{"rope_theta": 10000.0, "init_std_qkv": 0.0458, "init_std_down": 0.00512, "decay_shape": "linear"}
Below are experts of layer 6 (counted from 0) of a mixture-of-experts language model. Rows are named router (the router's row for the expert), down (a neuron's output weights, with its number) and show model dimensions 0-95. Each number is 128 + 24 x the weight over its row's rms, rounded and kept within 0 to 255. Numbers have three digits each.
Before each expert's rows: a language model's description of what the expert responds to. This comes from a sample of Wikipedia text that the model never trained on.

# expert 0
Description: Pipe separators between cells in sports and results tables, plus semicolons and dashes in score lists, e.g. | W 28, ½; 1.
router:117125119116116122143126174124101112151164112147084118121097114144126148159141165162137084126095123102147113109135107104148139151110126136101158152131162120165105134116071096121121051109123163138105147070130167100084116140121110105105118134142130139128157127117143128151111091135146167149
down0:147097118121127105152134107089111105140096109159118122113129103121107114158127114061139123084138081143129118120193127137111138161144136099134116094122117153139155130127158166137126154159164137152123165112115090130201159120132158155153131146132154098131096129134132132136150167115089148144
down1:104104118163109139174112140114098107148144109109131157171131137123081120142043123124105126104077163157104138149161129071111156158120127134122127098097128146114151121126100116108150126167141111137102137111123120098138121123146156094139164091120107152126146104141130131117077106154106142133
down2:140135135116109137135137115147104100117152141150153102136136147116131121115147142130112132147129108122112134116058112122119152146107169152114104116139099103084137154109121141131126153119145146181129163139104066150159130092114139126192125150100104081129170109098137114105132118087112163065
down3:104070132137168121142095134173066180133105140135122148116145116146111113153193152138116156129166105104161150146158124080082117147129116137112130103128119097123089126128143129126149132109102139126101151155138102145107122068099117145139110127113100121128135123110107112126122127128114074102
down4:127095133142125104083101100097121154109129105133160149137140136108123110147070118103129132125138130116175187137134189126106109107164170148149113120114164156111150104101125131121125123100125161131146116137137138078124144132142120132121102120132122184080169151151106105145170159128100115155
down5:135062172137136164095095133095102145101162129131127129123144135123164102086071133128119127107121104115147098128140103117143088134098072170117102119104170154131144145127100162123116162134101124149132119137119131118140138133167120155139143095141146128108091142125099156082172113129130101105
down6:107085116120155147144130133103121138089099126114086180133138166105142120107119133145136185117118138118151140175145148145107118122104155180145165138155121167129172146155121144138087145128097098159153075125118144108119139136141087106148154137140108132084153101164129133140142100105129131094
down7:081077168136093146140111152136104117105113130117129127189098162139135104169079122164136133117136161144114119091206124085162175124125119130134155126125105142165164101133131121081137119117153124112115155125115144157163136127121164147117154118135125124154128103093126127142134152134124128132
down8:083142160154153139140091153090103150130128161141116147120090153082130147112139093115137090100153090149148102108135138115152134116131097139123130135130145125097173130132134074155122119128158082119138134128067138139114138124170125094157154176117116109130091121124109153149100103153127148171
down9:154075097071120082160116110099160117125123103165107142128157162109093150116112123107118103115140098146112150131114140090151130099154128154133138132158100115153100155130102157091120137092162098122132120118145136099141131164110132111141132107085073135110130102093167135095130134097124158106
down10:173098161174051118160154135150134133096121112147097181152135139133121116122076137101151110098146102104133149119094094131132141114093107140113095141145114129109167120135141146100149126112162115099145119167114106118123141148172131116150157122129086138165130162120132116125122101133083138127
down11:108077118121135100144161194109102145148154119117088127125071115121125143141079131115171115111157137130166155129120093111157120154102105129127147158106092127123161136120128145104105156175138157133113121091108150117115131095134130128104196126110092148144127094123138154130134121109136151163
down12:092140163154139123109136076111088114164152136183122158191109148110137138157139153154124124125131151121104152138116113138155155068150143118127128101127107074120167109122128113159114157110120103109118116130101097147141137168103140150094171103111133107120113125132151143113125124163167154098
down13:119107131147114122103133148100135121080144113137151144145116171107097128133112120136103150115162049109087140123119120117149149072165144145118160124149089124131148116119146112117132117086126155117131132116063106144091112165115139144138138108157132121100164125081158086096118160154128141139
down14:148114140145125139133146145161110122132136108105147122174113140173124096120126152102115120134171156156132158089102126140123147126102146149105152127094090196115155166106133106130142140095127085126138150148108105137129125174086139123138163183071125149113124126132149093158109149130108138085
down15:131150185090118177133089145148090133098103167162130121117113147147147125153160131082130116113133151130142126133110105119089114160130138097131102142139144164145113127103115206164120121114087108096139153122128117121085168112139113151136151142142099121154073153115150125121112144102130144135
down16:135111116096103121112114098160151138158155146127108162107131165094147099120078122156114118143139117123102116082101127164096115141148132129118129106127135106161119137162151131116109154090129117147132120124073156127109141100131112121152151110137120107160154111124114206166082088097095089121
down17:121128202100125097155139178113122157116096158128135108119117124144136113122121092130127125115116100157116117156130109101102115148100156129145137125128105148110132131117130137114097168107141145097122064124131126150138104164136098121128138115102114149197092061089139154136090135141166123140
down18:135115179144125099149110138091122181165123114140130127120159146094139163106143085120118124076129154133108151116070112149134118170123176131104121146107138144173172113118133119108148091143100113111130172111107094101091127089121164149105136105128125146095145087130123146138135124123134163127
down19:079113125077128100133107115151149120125125146128185142136173155120164158090146139143099166118143127152158147156124111136126110143120114126139092143124126152102102111124104146168102125155109173177131157171118121156107102103156114100162168148096123127136130109104151115124158134077143124101
down20:118078146117126148152136149136129114090108126137124121120153105096111118097088123146126128106142141114173105129089144135145120083143167122121114114154125136142084116140129170124096128140115126094099169140063098138187113131134098127127167123137132138155110121115142193125144100090128074124
down21:161111162141154168111120136136155078087145138109108116186121149128169133125086117142138089121206166143141151141142141134131157133127147160131118128116113138108120131106143140143132135102124141128153140173085102143143128122110089131154155150130103096101121087124158141160130127096073122134
down22:127098118114108119161129143134147081157156156148096103165101109123129136115145150125137120065122096168121168119159144137144084152093120177148125110135123138105151176105161160073106141122124143137141142114122128092142105139084098126132152132154098144122110088142118100136129111146138159172
down23:132114106121119141098140120152149181118119109145103125139131180137102133121037127123133100130141143118152133103125103150150094163109110121121143120104126145080160135085152136155110124158110137103134107110101144168100135122102077146174115108146121116107139097137126106160181104101116117132
down24:132133167161171110122109112134088100101184132192133112108131143123111161104105127165115123110103124134135129138144123152116125102114137136108106123127143112148085121104071122108100163114148157101172117160096161104152129118133149131073150095130123138142081138153126151102131150174125132100
down25:083095173129133142133144142150061117110121151108116137112131130160140180120157129147090128161141124130104120094108140112117132093127137090186146146138108142163132135117148153133157158089091078123175109146112134136156109132140110089126085152135109150146130117124098144089145164136116129113
down26:107097174123101135119135140092155105176125133116119120211136146123101104117088089166118104083125103151133115113123090135130141125118087141105138133142133094143126109131120150115132130114096205100105121127121134124106106129137111121144170139112137117115169078126161100101141104112113140137
down27:100108130089103109089130140124134118146156119150130140120123168091125098152176123103086136107148156096151127096132096141168169112127136135149143085102078093120158100142108156157157109113130143117118163129082108144117106098140132136139187178123105134133140132130105135155118151144126130172
down28:107108140136112147130159118139124148113176149130096150150113181128146105126102130082128110093155145143130179154140122143115122095133104145159151123148095140104178119107115132131145097161104146146167101119090204114118133096136105134122163164129108137136102132112139087132170118122088118116
down29:155086113134097094083131155098145111136182153120111129141139164135151133131115117188090116114132115127151127109132095092175166152095129131112174113134116165129168138133144096158116113117113122096139140151150140110179093146163096142142082093159153135131120111137145138100123135152132127140
down30:123079142134121139169123156105101146150136108155137125183075171096158116140053098138127156143140089116134125112148132114134134154175097141130144109178121122130149132096103113100137120104151133079143110148117138125140122138131112123152117106094145091129114089135177137157126095129133133114
down31:134152147118148162152130159146167131124128142128134140150142139126126159106107122179099136072102124131134101103089049157132106138152080074116124112118118146145114149155182127122135118109104112107128147152121073112121113140114115164161152128120113114122151124096129134150093167153118130158
down32:107161149150079138135119154146147117127149159120121163144109162086107127109112094172140091121127129160145082149152097109134100131143154138139142129103145163100165156147125118139120117134115159158141153103132109114151140133121081160124096113177145116108167126120132165099197120132095118152
down33:134124122167157127162136136120146126112126147101131135087114094127154135115124149153126158119113129102134100142157138154137139122140090120099138147069144155113067092126143133154130116149141109140150100103149137118117117168112068088098069107189111151093123145176117126104103137143132109117
down34:101149128126144161114172110159150147129125109115115093100138119090148122124142043133128111126147142181113141101150127136145118073123138106157129139156090111126141137124105158087086117144125143154155144140067147113133146130135107156125086126155094086106149125116119143143142165143147104134
down35:165102160125079125181088106112085131106151114142115122132159135158134106118111123123141125117152122159118128148176149147150121104126146186117127119126121135087082112118090127137128138178125109132102150129144115120177132145106127088096121099132115097126119101137108189137161115099166128102
down36:140108092094094124104139129154160141134089132135138118141137172162121113172145116120132155149173155102139156095137079149099075124123164116126170087168109148127126102170169113133103122156134148127144103164104113179145128115106146147139125106104131131143144100128097145153109142156118138098
down37:088105153148103093093131111197148141112126119163129133147123097128126132155176109147150098097139112092160070119121120137156104160098130100157113131100143149124133113131135141114090168134138086157141122152108120142090143093159147146120167146113113138143165159149145123104153162148138128124
down38:148140119146145120122108129119093132142140083163099140143154091081117100159051090155141101135131123107128145127124170096119144143132130085143144134107144088143108113091097143093138113122119126130136141109158143117096106141132106129118148139133133153094118055083147183106126124127122149120
down39:128078117111124091117095094140123074113141121143105125119145151137100143150105159141108099128111127121104099163128156135103130084125124089154140077139122154148169102112099122099118078121119121135170126167119192133115128133140130154111133148082091123162116173128134105159152137125139152109
down40:137120144188088105119092150168118118135148156137140145151134136151089131112133113108075136141138149150144132110142118089070150134099135106147147119113100128121106136134119178125159171162119133110141067149140143142142119130151162076115161105139131153152159118075098122095130121119141136136
down41:134122153117129095107124126134136129135146118172142122163132151110153105156044133130153091085156125100147110112120121132148130114092101154098116096144125113142143104119190108122130118098151125049148140123126150113114122140143094118144153135122147075152139140128106121177143149139115112091
down42:143103137097130152128080121139127136103090159140139119183158152111091138142139114112104140130168126101134137133119126139136131107102163168155107111154096165097150151147153141109136155124089153127149137173067112164114134118132113158184125136159133125176120114090117136139132128078107148104
down43:113100149119117141161126157128091132110130119104103127184124168148090134155062150140139123113140128124115128110160108138176141096161129148173176143150131109153125103125135139129136132137138115059154092120082168145106115128128150105139175106128113113153125131148128105159156138084125133113
down44:115119146135122112088143129096117140113083164110161095133158167104137110114090094148103171100111132124191113118152104135109158117157165154114136154118113140083089124099121146125127173157117119180135161140136124161123098142139137113131082098121094116139161102140146114134089142123150129135
down45:121113155106131081155085122109124111132147181150189102147151171128133121146069113161128143111140102110125135121152124143136151142112129119131137130128138119097116079099153111118119136130145066129137141139151128101165104115168121135108132120128134129145077129114114128151142213139161146134
down46:182102133143075122122133115159105120144074107142136126160108165125108104150120129086138093114096155109139160119126161137153162158115118124165133097079168109104149145139096123150147134121141112125117166122083144114125120082160182104126146119144120176115102126103137121111135121142103149110
down47:129101119139139112125151152140153116129127121143118111123156129133095098096124106154080119120143138120137163121135117111113160109074116175146143117153140119134093134141132178128147140177136145152158098165105131138092099126123127189154123159150195153150142136151117190119148089134114132160
down48:097128130105125108149150161152136139170172116160130096102152134159142113130126157164164113119096165196087120195133149134165123157141150118112129145120132139111151137108135129163157136117121145133121116146117102136119149141113103107127156141121144124164165167138120096182108083092124126115
down49:110123141145112145126108161157094125078118110149153141175125117119110162139100118118159118121080189128148185106135127134187127144139118101108153134130124140123108171152135103119121153124143140101169137155088129100069132105153130157162139155133101129137180147111123139104156120138130141150
down50:126144088148124128135143098157148137152131124114143104106109083067089120138136137117118148124116137160095173090097119185088106107116158124117131065101160126114117127163113124122142160111118148124143117134128098141110117121107147124132111114135129080127084189157163135100129098157118146144
down51:161129113128159114120152122126168136112139144145129158166121131075135107102133153125117134112141132118145152091127090162152159111086146124071143123116111098096158173085123144108130184140113116141173124143130109136123125090123161101138135120151096131139098147162162114129141097084076144114
down52:163148119154141109103102112155157148104107123114133155112151182132176117152079102142102117111097116126155170179110151168141101128144144143086107117147170144168089137128146087132082145126133118150145111119111114122147122098122128121143115144093154139106098123104105127156094142084126126103
down53:121133145111150122103119159098103157094100168139097117087108131112127105129164102132132136090107119130134119170123100116058124129109198118117125116099077156114132137107124173140079158108114116159085117132137132119120116150120136140133107146123115090172132140111158148155090148122144154135
down54:144125147107097073119091130113132096111153087144163138123095112153138108111139116124179121125138116127134180090167126137077162147099136155127131113108106153118115133066143110138102117099134120133140118070165109124140159140109118095115149123118119122163090121145146139166132124113103102175
down55:159089105139121099125149127155164133136116099124127147135199148159123120137098111102143131083113105136116144081097131095159095170124120141105115111065136170140150166118120112114098110156123162102127130100140134125111137155082120092133146130115175110154142120150140138146136119164166116122
down56:117135146150117134148134127130147126126123098143169179155165092106113121112129161169117105126144105130166140135142136187135153109134102134139153134144147159119135090187115079131159117169154099177160115126137133128143146128120164088071112155128131146090106152144094155135147138158131124111
down57:127126085153113151127114086151139135162149117113137107106158107116178132088124113165157141106094135154120119134122167116150105169124148160118141098130159128098145166121116165101141131178137099124131136134124100104102147119154135179088136108172078138106138120106161154128092145104131166121
down58:168099148145100149165128130150111157118119200117124149091125112147107119110195114133121163174120166139151109106152145107134162171117116129135138099162136103147167086095131104100135142137107115124133129130105152137160119142173124102105107100142119101165121096120152113145159147120142116133
down59:101090141153121107155137146107101076107118071120152139102157144096095148113039100116104105095131109103120129158147139153141149169116164137121153117099151126114136097129122111124126101149136124071131107128133137089158146133128111124173157126141107143132129153125138152157119095127152116115
down60:116132143148159134121112139132114143120144127162147191133151145098129145119066157130096149100160148142091119128129127120126143128084112136138114092109133113126164150091162133085099137099092116097117088089156148118151098102150140136111125097176106100150143139074115142107131147081108128131
down61:115127103123168174116089148081128146180140123127163164161175118079162136142080118138116095148164113153110130107145163117116137142138170150136136121144153117123134136160114114112120094123127157068144119142122172139103106144161139115129144112121118119129132096143137094170140125161168140126
down62:120164136113100153125095136153135123085124192098155125107108140103129149091189135133121133166126121142107129127139140143146138084101132125119179155141068123093159147132133135127129127082119120150111153139093105142154111125126149131178104152124156142131141127152136124103119120069084144098
down63:121146124149132101123152146189107172144076149154110128114154069089123133084096104117170123118094110138135102129165152078118119128115102162139132144130119102145141131113153118122116124084103128129095148137130153138109123141125083145129124113131141093156125158175124082110169119137165145132
down64:129128134103102122126154116147144114132145100170149105135104145132191150093126130135148126145167147195129134112165067115110131151133074108078141141148146116115112082139111116111164144125154117115115138160116148151115131158113133167084118087130168149140138123161119107173125133132122148126
down65:159124134145083128118097214121150152144154133141181127127066148108136108142081074130105115111093100120140160094144111138099128131156127124124142148132150089135116112110117130100125117131132118146154135110166088123097126133150104098141089138107123127137112121170134134127123156099095159111
down66:163118146146101125179141134106149129134109094092095125129135204088154136136052111098093128137128133126139148119095098097121106097131148139131135136114127125154136110121134129134116085110127161126157129131084137130131157099145154191138129165123138116157150121135153132160168119094142145121
down67:137090107088095095129115124099133112163116140127129130151090153085116125136056099112129130073116133109132191126120131120114148139121112154117122111126122145143128154131109179082131120081128153085125114121103135115142118077128125125182158160149116142124133114153139106120167109119170122125
down68:113080083127127140168151160125119127142120110142143116147106083109137120186103127178145094118134137136136135135138183113120143097101152167134131139138111130149132174107132174099132156097149136162153139121123117107133088129114109186138160105135099122119117108098155132126062149138134132145
down69:151169186111097114136132145143115163156111148167127085113153135119149184126131089094137125155137135146129153117136107112117099159160090124137140130162123189120161082135091137113119105146106125116099134166085105128131127154102159140092090142127144123129127112184153131140138126136116147108
down70:116090111079144158138102107137156167137129134134137122134134147131129171134075109128130118111153114106165147125162160084150133129164130124129086060143116161113162118171127099133109135117120116138126129162129130093104148136089096130174137108128094099135093100137149172119130120134128110178
down71:132157121103120148105098082156092119108131149092129156130130143139103103135102117071125137117134105112146145083136142103098098135099154105148157175131067160110178130144116142136083144130137107119120117124093107093143102088117094102148125129096125098159157135104116162126126101107109100127
down72:172151140153115160127103141113119133086123142136154133125161136159158081143125145117143129126123116123094103124148111199122086162156102133152129133129089116100105154131146127134117132125128141139142130159109098096132132131092162139148142149147146110158169153151142096148197164100141181121
down73:126109142150073130147115139115104106151134124132136111151149139087106105197085145108151109105130111127124144107139177128161126125123144144100120183087132115134147114110134111133114141104099150141124172116111146137139099127160124125137154117075119131108101091149173189120161130165139138164
down74:103134177102143122121116171149108119140138123107149073114135157161143133133093139112124165116158147100144131117097171101175116127137160156122156137149092125115147161124108099168138094157109151161145141115109101134122152149135110133106123146129134137124161151119072151116096141069173139158
down75:115093093158067112137104110116113109143151095161097133185121130168079133119125137124085144127097116133138122141103124118102094132123116164186123126140131142099153192092148114121143117150104155122125116115120139097164135136116159122146127109117089098156141134119134147146154103071130132124
down76:151116128115161125142118087146112113151120140105159088146118121163103136112167111122133117116164138160114134104147059152078096145108142140135121154143142131112107140076101150155091138137101137143165128150139144138125155101166137117189159131152163119152152104113149137132156119093118136177
down77:146129137090099138129145150120083114125125105139139084138106143120110120180100129137133179126166124146123141166138098107107141143091166134139136124170118145083157169146124130143077121105137157128122080118108183131087138141096100162159126144099094140133104140077126133144114136146141100122
down78:138177126134082117123168111122114116118110177131133133147171130079170159114145128119147137109102129124153141129132129090145116135090149114121158084182144105182111167094151127128107125128156132118120195104158115119089156138140131117127130096139115130096122143111126174122169130102130142142
down79:093097157151093106131094147133083164132084112087094131137113106125136115150109130098118137130193115150155134116116107083142118128150152115113123136136092143133107157151135112147133134138129136080096146137107175087148153107166172152116098145144128126118113112075127142173167137127112122137
down80:163090136123136115101113118122115174130110116169127111145128173092164114099178104114103152124127101118107145187110139111135134136112156137146117112167092145127162184082151089113112106139119167135117140137094130119102113128144128115138109114128125102154122129071137135076134120109087136102
down81:111096160144134130113115154143115146097163122161181104128132112117159116121062159127119150105107143141130168109152106134138143125137143114106126138113175114185118119124105113116077103112110156126136089125144095100122110151131131172096166085149137137099136146065155132154101142140130116135
down82:126085127148096141122115111153144142089105127151125149135120103084105148132015138108148152113135132143170195116105128107153097161112120129126132103127128155118138154094121149128111176097125128078143150125127108082105124100155128134111141136135115118106117131109149132124105137131117117145
down83:146128117166096119083152096093152074101095130126106119123125192131190124115143098130115160134117129167145112144153163119106086139142126135150091134115121145158100167127149127131135134140107137118097121113077142162166108148133141129113143132156105083125122132116151161095117116104118114086
down84:122084109150071096127112173114132108146123142158114135144147180127125098122163117087151162121142143115150120130148105127142120141176117142104122105160140113103099140138123128190115158177112137142147157145059116113113113129149137163129091125079105142141126109124150158100148119119136151110
down85:098140138102109141132085134138095153103106108138151153138146129159118142137115143113099129133154122138129115113150147177189154147122124043147089138130145132114124143139134135161130131136136143094107100132132147124172129166141084095113144079113118115146149107114115160129127141105078178163
down86:149115123151081130143171099151109118116130125117126180147163144125152110114117092144129142149139120147156160155165128112162159110108164181139146137080082121119153129095170139135152139179107130174134132127114083136145118094113099134105144172133165117114166111135144162130134127153118137125
down87:111086101100115090102110108152092139095105076119124121162124127133152119156087103128135156089125128109114121141113145154161169110120153163083153192151138140103140126132062133103104167135113138136152165147123112123089101136129129136134134148125126158125112137114149138189120110152126118133
down88:144144113115129091140087117152148137128146136080128147109140115096157093122090099123097129120100158112153112120143118092121098103139087139151122167108122160109113144125145126133116162126163177140139153138132117099138139104098098118141073103153186087147148084106112126142139104121166104085
down89:123071163112163139086132114147106113098117113191117130139145158096143167127113092109100102106150086138132135104067106120119104112103144118125144121124149128120071111114134125130125124138130169154164107161123149114157142089158154136115138095122092117169159142116145156108131137135102143101
down90:146093164141087184126096116148126115126131137147122166140123167117139148126159136100115121134166173141154121125127074133118123126101140125112171139115134136130140117134142137140123126193130126103145113169078148117092144100130134122124183167151091134142125107158063149123136142098159113113
down91:112109163134150121127125085140165107137104136173160125126077156145124146124119081081138145095098132127141117147116153145144129156125124164144127098121140126087135111124159148076143142117122130125102114141075079110111171100165139126145104114122125152108088132128129147114092147139068169122
down92:081076130156159122145155124150156157136118109187128120092136144142107110126103130088113092123104154084123168129131116137104114123137124134131108101169116143120114118109110121097134127182081103144132091125131150110140131155158107184157108143112131161102146133110108148111149109084163096125
down93:147127141106064129159144098174172160151105148120140138105154109132127135112117124096147073124110131113131120120128159098114130141120098106079136144121127126120127108121152108141111084108140098116141080148078159175091141158118163152111123100136107158129100130139136157100120135141134083167
down94:144147120148156122121131135108146159131137109137181131151117133098109130121165107157092131135149124164159146138189129097095152093138141097122124118139127116145165150094140125141112159120111120117163175154091116127131076096086102142133126181166151123118138130177150151107162143097164119140
down95:146122087125110127149113130119134083099155108142121102147082154144134144135160118120144111163139107116098143103095116130131149128181113129129171139121091125169151118118105127098096137161139175142138144180093151160117093126141149119101206140126126086101118127140118152165126132107137143094
down96:143179079153150113116097146164117112118115131163129142134166138143112151186094095120112096149136133074104117137109123150141090121142094142148157131162117174119166135146167117095147124135110142105105112168111083110136107126165119127093131085150131116158130149131127097119133136128116144086
down97:158102083150170103147141185127089099115141134170140164148142146111128118133076118156118111105163116160136146105161110125128130122160136134104120162132145124122124163117113137087121127136129175121163121141123128103098137143130109113144188132152100084110070123124124143120107110120129116071
down98:097141083142153106133102148153100127146128127153129110128135152104143142160139075148082143122167111072125100153090156107144144117086137124184105095111100112112104180105136131105121161131146128129117122133121118131142084142155142094165154093099122155133136098097162128118134102137146105150
down99:150138117142156147098102116140129143134102129104114134077154120130149114129175170151101104155111118171136135090121149104126115133161161196102143137174104143106161127126162145119121123120097078158128094139098135119126152073111150108145135130114119111081128135134145117133101089174121131106
down100:142106123104134148128098135116118119128101134124108121130106113093137162110133128099135170075163069155127134121103134080114174114116151149104178137112117116124126100124111172142129128142117149129204134092108170105132150131091109116134121181144112159166124107144140124119132104091124128166
down101:115153104100136099172131084187139137089127150110149114144169133090154127102149084136098138137107092152143121137099119092138089117123115122125053134136105131072128130130137150136118150141130190131146141135131147134142140134122123116111124172132115123100129094136139099151139151146124119072
down102:110072103103086129147147152113125149124118107148087134122094088140166111153057123119135141132150116133163136126146174091138129135110111139096122113170102155138143134136169131119139152093127168102134148116144109119087098150115099152125171115138136116125125078121148138103078131127145156151
down103:107085118092078182130137095138135147139160103115085151151122098125167104150083147128115089138141160113122135133186156116112097152133127121102214149120119115144162125119104126116133148120130146099134143157141144147135116169116123146117136127150103112146108119154137129126153088152105122159
down104:144095134167093138121116157078102101143131095172144157142172144103121131149101149087150134123176152120124180085119124138152139151127132151121114116093121135137066104129085115117126169184092118104139153125127134126117106115163131116116149115119113154104147101149118115131149143086103130113
down105:144184120111162085150145152122069117117086120140103120075116088150132111128182123171139122129115110144123121107157166103106180135122151130144096092142142148109131142131122157118148151131118174120120106168122125158137134104078125138128111147107139138108084119117169130107139093121107138120
down106:133109129141129118113145144147121082136087131110135155138128167127142123145073142143097155170132123126125134105157142134115129113116110125118171173128155129157127111144050142120106115108162139101152143158060116161088152130158116145125145090145132107096135159132180103130093117143126102118
down107:136103114135107156127101090090120094134126151151138110161130146112170129123074147148161167082092118140106138141107144100097134121148148143092127145182141071124109112141131105086082137091104131113136118139113139102106118155141109152137158102151139122130130113148079076136148145144135139150
down108:140114114135104114120151137101138151141134102110112088126119120136086085115102105125160140129144147117153107180109136124132130122100081149138172114146112139182171155135121116115142119161106142124171166126100151144121107129140174160158135074143094109129107082128160142082121088129132093125
down109:101093129088095119111104162121084130132122110098126146103150161092140124129073086100136116125175099078131139140114158138136104110176133151121160135130103128114132141142102150126164138108133119111158130135071149116082142140147120140197149106140148092147151130140157142131132113110096129138
down110:114127137116117072130135140123079126110141093111151146156110155109145132143071113131133119105060157118128136107118154122106166108144174132101136147147122132062152113133082139133103137095124104104139127167101145124072131113107144122139120129118099137148137125123117169173140094165111105128
down111:142075184120110146121143117100137126154109121108152145146116130127135144130064093092137141121122116128160091089143114104149127092152093107166148133138097159129158120139098104156096081085147112085114111137121185089153138114111136119117131120141132122131145127104101108156155118111159112158
down112:119128087170150111155140127140091138112171099138118200150118121109125113114145137071079168127151116112151152117144112127160099133145119151145152111132108144130139135135143095137119091108115132100174115099112124114144152098117130141162097137079089140143125142149142092119075167117113138141
down113:160091144116119070139144131109095121120140128141108111122134153120119122151052127134136153078135135092085103107132128163124095167100119124109108113172141167134159144139108139151120166112157098132094149110155108131166146174130126111143155137105138075143123124131136098132118159140121111167
down114:118143118092134135086115109125106154147121127118111118145151192147122181134127106143120139126154152138104145130167131145106142095151133140162160108132146112130176111077151099106129137135167103096152162142115143132131147120098152138180138133154118154206140146115129134132081111151137167113
down115:159100113120111121176129162104108143136120157145135126129095101107174075156089105118116128133128146139124115142107170112097120136095095134105132087104109162104149162139139188118106112114098097107121140131129145168104131137143104142135190084112090140150122120098140134163125140153140164125
down116:097150110118172129138121108119116177107117103124114149130132150109133122151134131150148153062139118118123086150118118131144116114098124115146110099117112142096176118115148118103084137097124160072169159171115076184135148143127127141170139119126102103141132145119164080149116102127120142150
down117:118151104140147157129109158175079127105129173121137108116132161132144106145165154105145087152129129123153090165154101166151125107081151137140133085145135150113157161125094140127117138188120120116128125153100119127106128081138096135152131155106136119140147136125145131205151141123129132165
down118:154127153100087171116122110126135106146121122118115140121159119142129061144094127143148123066084132123074142106128157142058087111133080114130129161106167117141120100137133139162134140139110120120176134102141130129111129155131107148142114094126120122134120153107112155146149140164122085099
down119:165117093153146135097104108121087134147099124143115106143140102130156116172065150166162113119115130117097108162174145107118162138088100177102160166122099108112098125134157133092140126138136120088135123132162135102128113122153137111099127123151077077139141120139136141098099116155130135134
down120:099101133117115227142159138112096139112116113116129130107134189136124123168118107109138118127105143152131110115113146112105152127146143146124090126124132177125106104124121133131158160183118139149144152136126127129121142180155106133147144143139127167166111163132126111119109124102085162075
down121:138162145137120096163146103083127120104130100135115101155139190130151110136067103111161159094174097149111152081130108159113136125135150137143156131154122141081097129132147168162145156122162179122144155134109112155141123103124131143112146129120108145142125153126150136169135126108137172145
down122:173124173152152136108134093080138115127091179144099113168122089143162126133181119135121084105151112105131116108107129134181135106153143137149131136085109127137114123149144131106116161126110115123153149156114076155111143099139114092074137120158133128153128132096140108148136161096100128123
down123:094114150123114102134097153098125127111095105165129153132089115082123145131077097110156114119169114120145113155143135095137135106173123150111160118110141128124153123142144122114141085148119121059122096145127161122086125112122148128126119177146118188166110125123123131176159108132113124087
down124:102074158097098178098164112143160127115089156132133110148137128104145127136036153141095122127130131137108133119129103118156157131086164151116111130109063150128153120132125112143083128123171123117123108123116164119142119141108122141182112107135133105136129149138127093138130130096126107124
down125:100115139138141096158077133162138156139128164192173143108141140096104143141153084132127085104131121133138120110172115090117145136118117143138117148123127105142162136145123136120143144129137118083143154193111081148136125134166131154135174118120116101120145126063122108137145106101100149124
down126:114121111171121126153108082114115105150145122136130136142109117091164110115158102095089153103131092141153181127157135137115130131117134139136121118138107164117133091135075170105130123113136088135097116093125122098141108126118134155153135113111105149154083104135134094123139030110130128119
down127:152099159139161158131146097140147146112126163154140137165169099145110106123111068078114123125096117157102117109132133109134127118098134176101165132131130121107146135132119120107101110107133117130108166174104128164159139165105154146142099145121127128121131121137152145144126117102089093208
down128:106120111147147114111085120159102097198137118140100170180110160111133132087116146122135118103134141141163131167136128118128151113108121095129130169164138102104131139104119111135187111126134151096139115087112114086130106100111101101099145163129152183152114098141132119137129152133132146094
down129:077130147143139104124102119115105115119118142146148166121149137137144143132095142132139112143189161151148147113149132096100157104138115134184135095147180131123127097139119122172123137121179099112109094149094176127106117141111136119087165108117125154114124184120114145126113102190136133126
down130:093082164122106110132111110137121074105090133102151137140162127078092143145109084124117116121134113108093128154145151098142098112121150140112153133136151115115141108126135149093111140117088159128106112105152154132143119178111167149142145113180112130162136105105210123134130147150131128123
down131:125092101132096113121126120133108107100091119138131133120195153124130123094116194094146122154118096147111129119097131173152167145135141108139128119145140124124124084163113122118091182117140112086164141133120129116138120076152102100151152106128123086094113137147117162135117104161128162157
down132:107092149118124105135129162119050126131119128160129131181121131112129152158042124120118125100160114143149102142133152092114158122122129144123147132166130128113128134108125092110093107141133136096161116184149156092104114149124104129163169125130137109123128099110105125139119146129151157079
down133:156138130154153164069141123139116144105129167099108109114134173118163142119117133151108132121125163172118111142140096107122152163101135157106109132103114107100146138153146105127165141134090138136142156162100120112133192113111111127107108117121151132126103096107139116172085081181106140159
down134:136159125129170149153100185115116141114106124109185175129138151142121171124142070119154156111132104115124158130154116088124105106151131103132126107124201163108133108136149126091143147133151122116160128141146129165095114113133171130097077135123177098153122126119142120107125109137133122128
down135:171123167093128152148136108149150132094136129134144095125150137101175131142133156122104151127099153163150169126151136096148119112113129122107174169135156124097103169104163125131087130135135095125148150136166146142144093124169077160155137122110133069145134135112158099118116143136140159162
down136:153128090108121162096140139147103108160138118095127131160141112138183128151127114118123104102181144124110144161165107161148110126126118136146095125178112145109133118091104147127093136176147166165122125147118124077127079099127151100124126091122140147144119144109111119094113152114063125115
down137:155139106108124093120104111168071162137153178107087156136113150165092137111195114130096158099153162139128127126137103156142141103126122166134130148125119139142129092091106151119086123117146156147104172156125118150134119148132143174136143142109144113099158117132126134106113114090138129085
down138:175141164140105119127100109150135110116158158104132134187131133156108086187161134137091158104155114106114084133106151117119113168101134125116085124153109135117117112114152139109198133111151127130101155163132107104096119097125097128117121099119113161120109153153106157136112130147103107103
down139:110111161110124154184142127111102120146097122118137157180139168093157131125048134146145148112124125139124141084159127083137137126132114116129170137118157150134172116102107115084112117125113133063128103120106156091098125134140086109151174115136111115128141116133140135143143115118156146136
down140:176109147122116128159130129097150109128155114121146128150157144096141117173075162121175144092145098137131144108114148101111103145081149166115139139104150120095163133133100179115082133138126200113162125128120136096099155115158101120141112114109125133156112104153111152118115102118148129116
down141:108134111140102140114168127174073180141099124152135127104158094117126174161150127159179123152153155162157126150084103143121118104131160181185137170128086094126141103100147147118133133139094143151155100154136131113116143141120114113126144142117124118087125143132123147112134099129115124119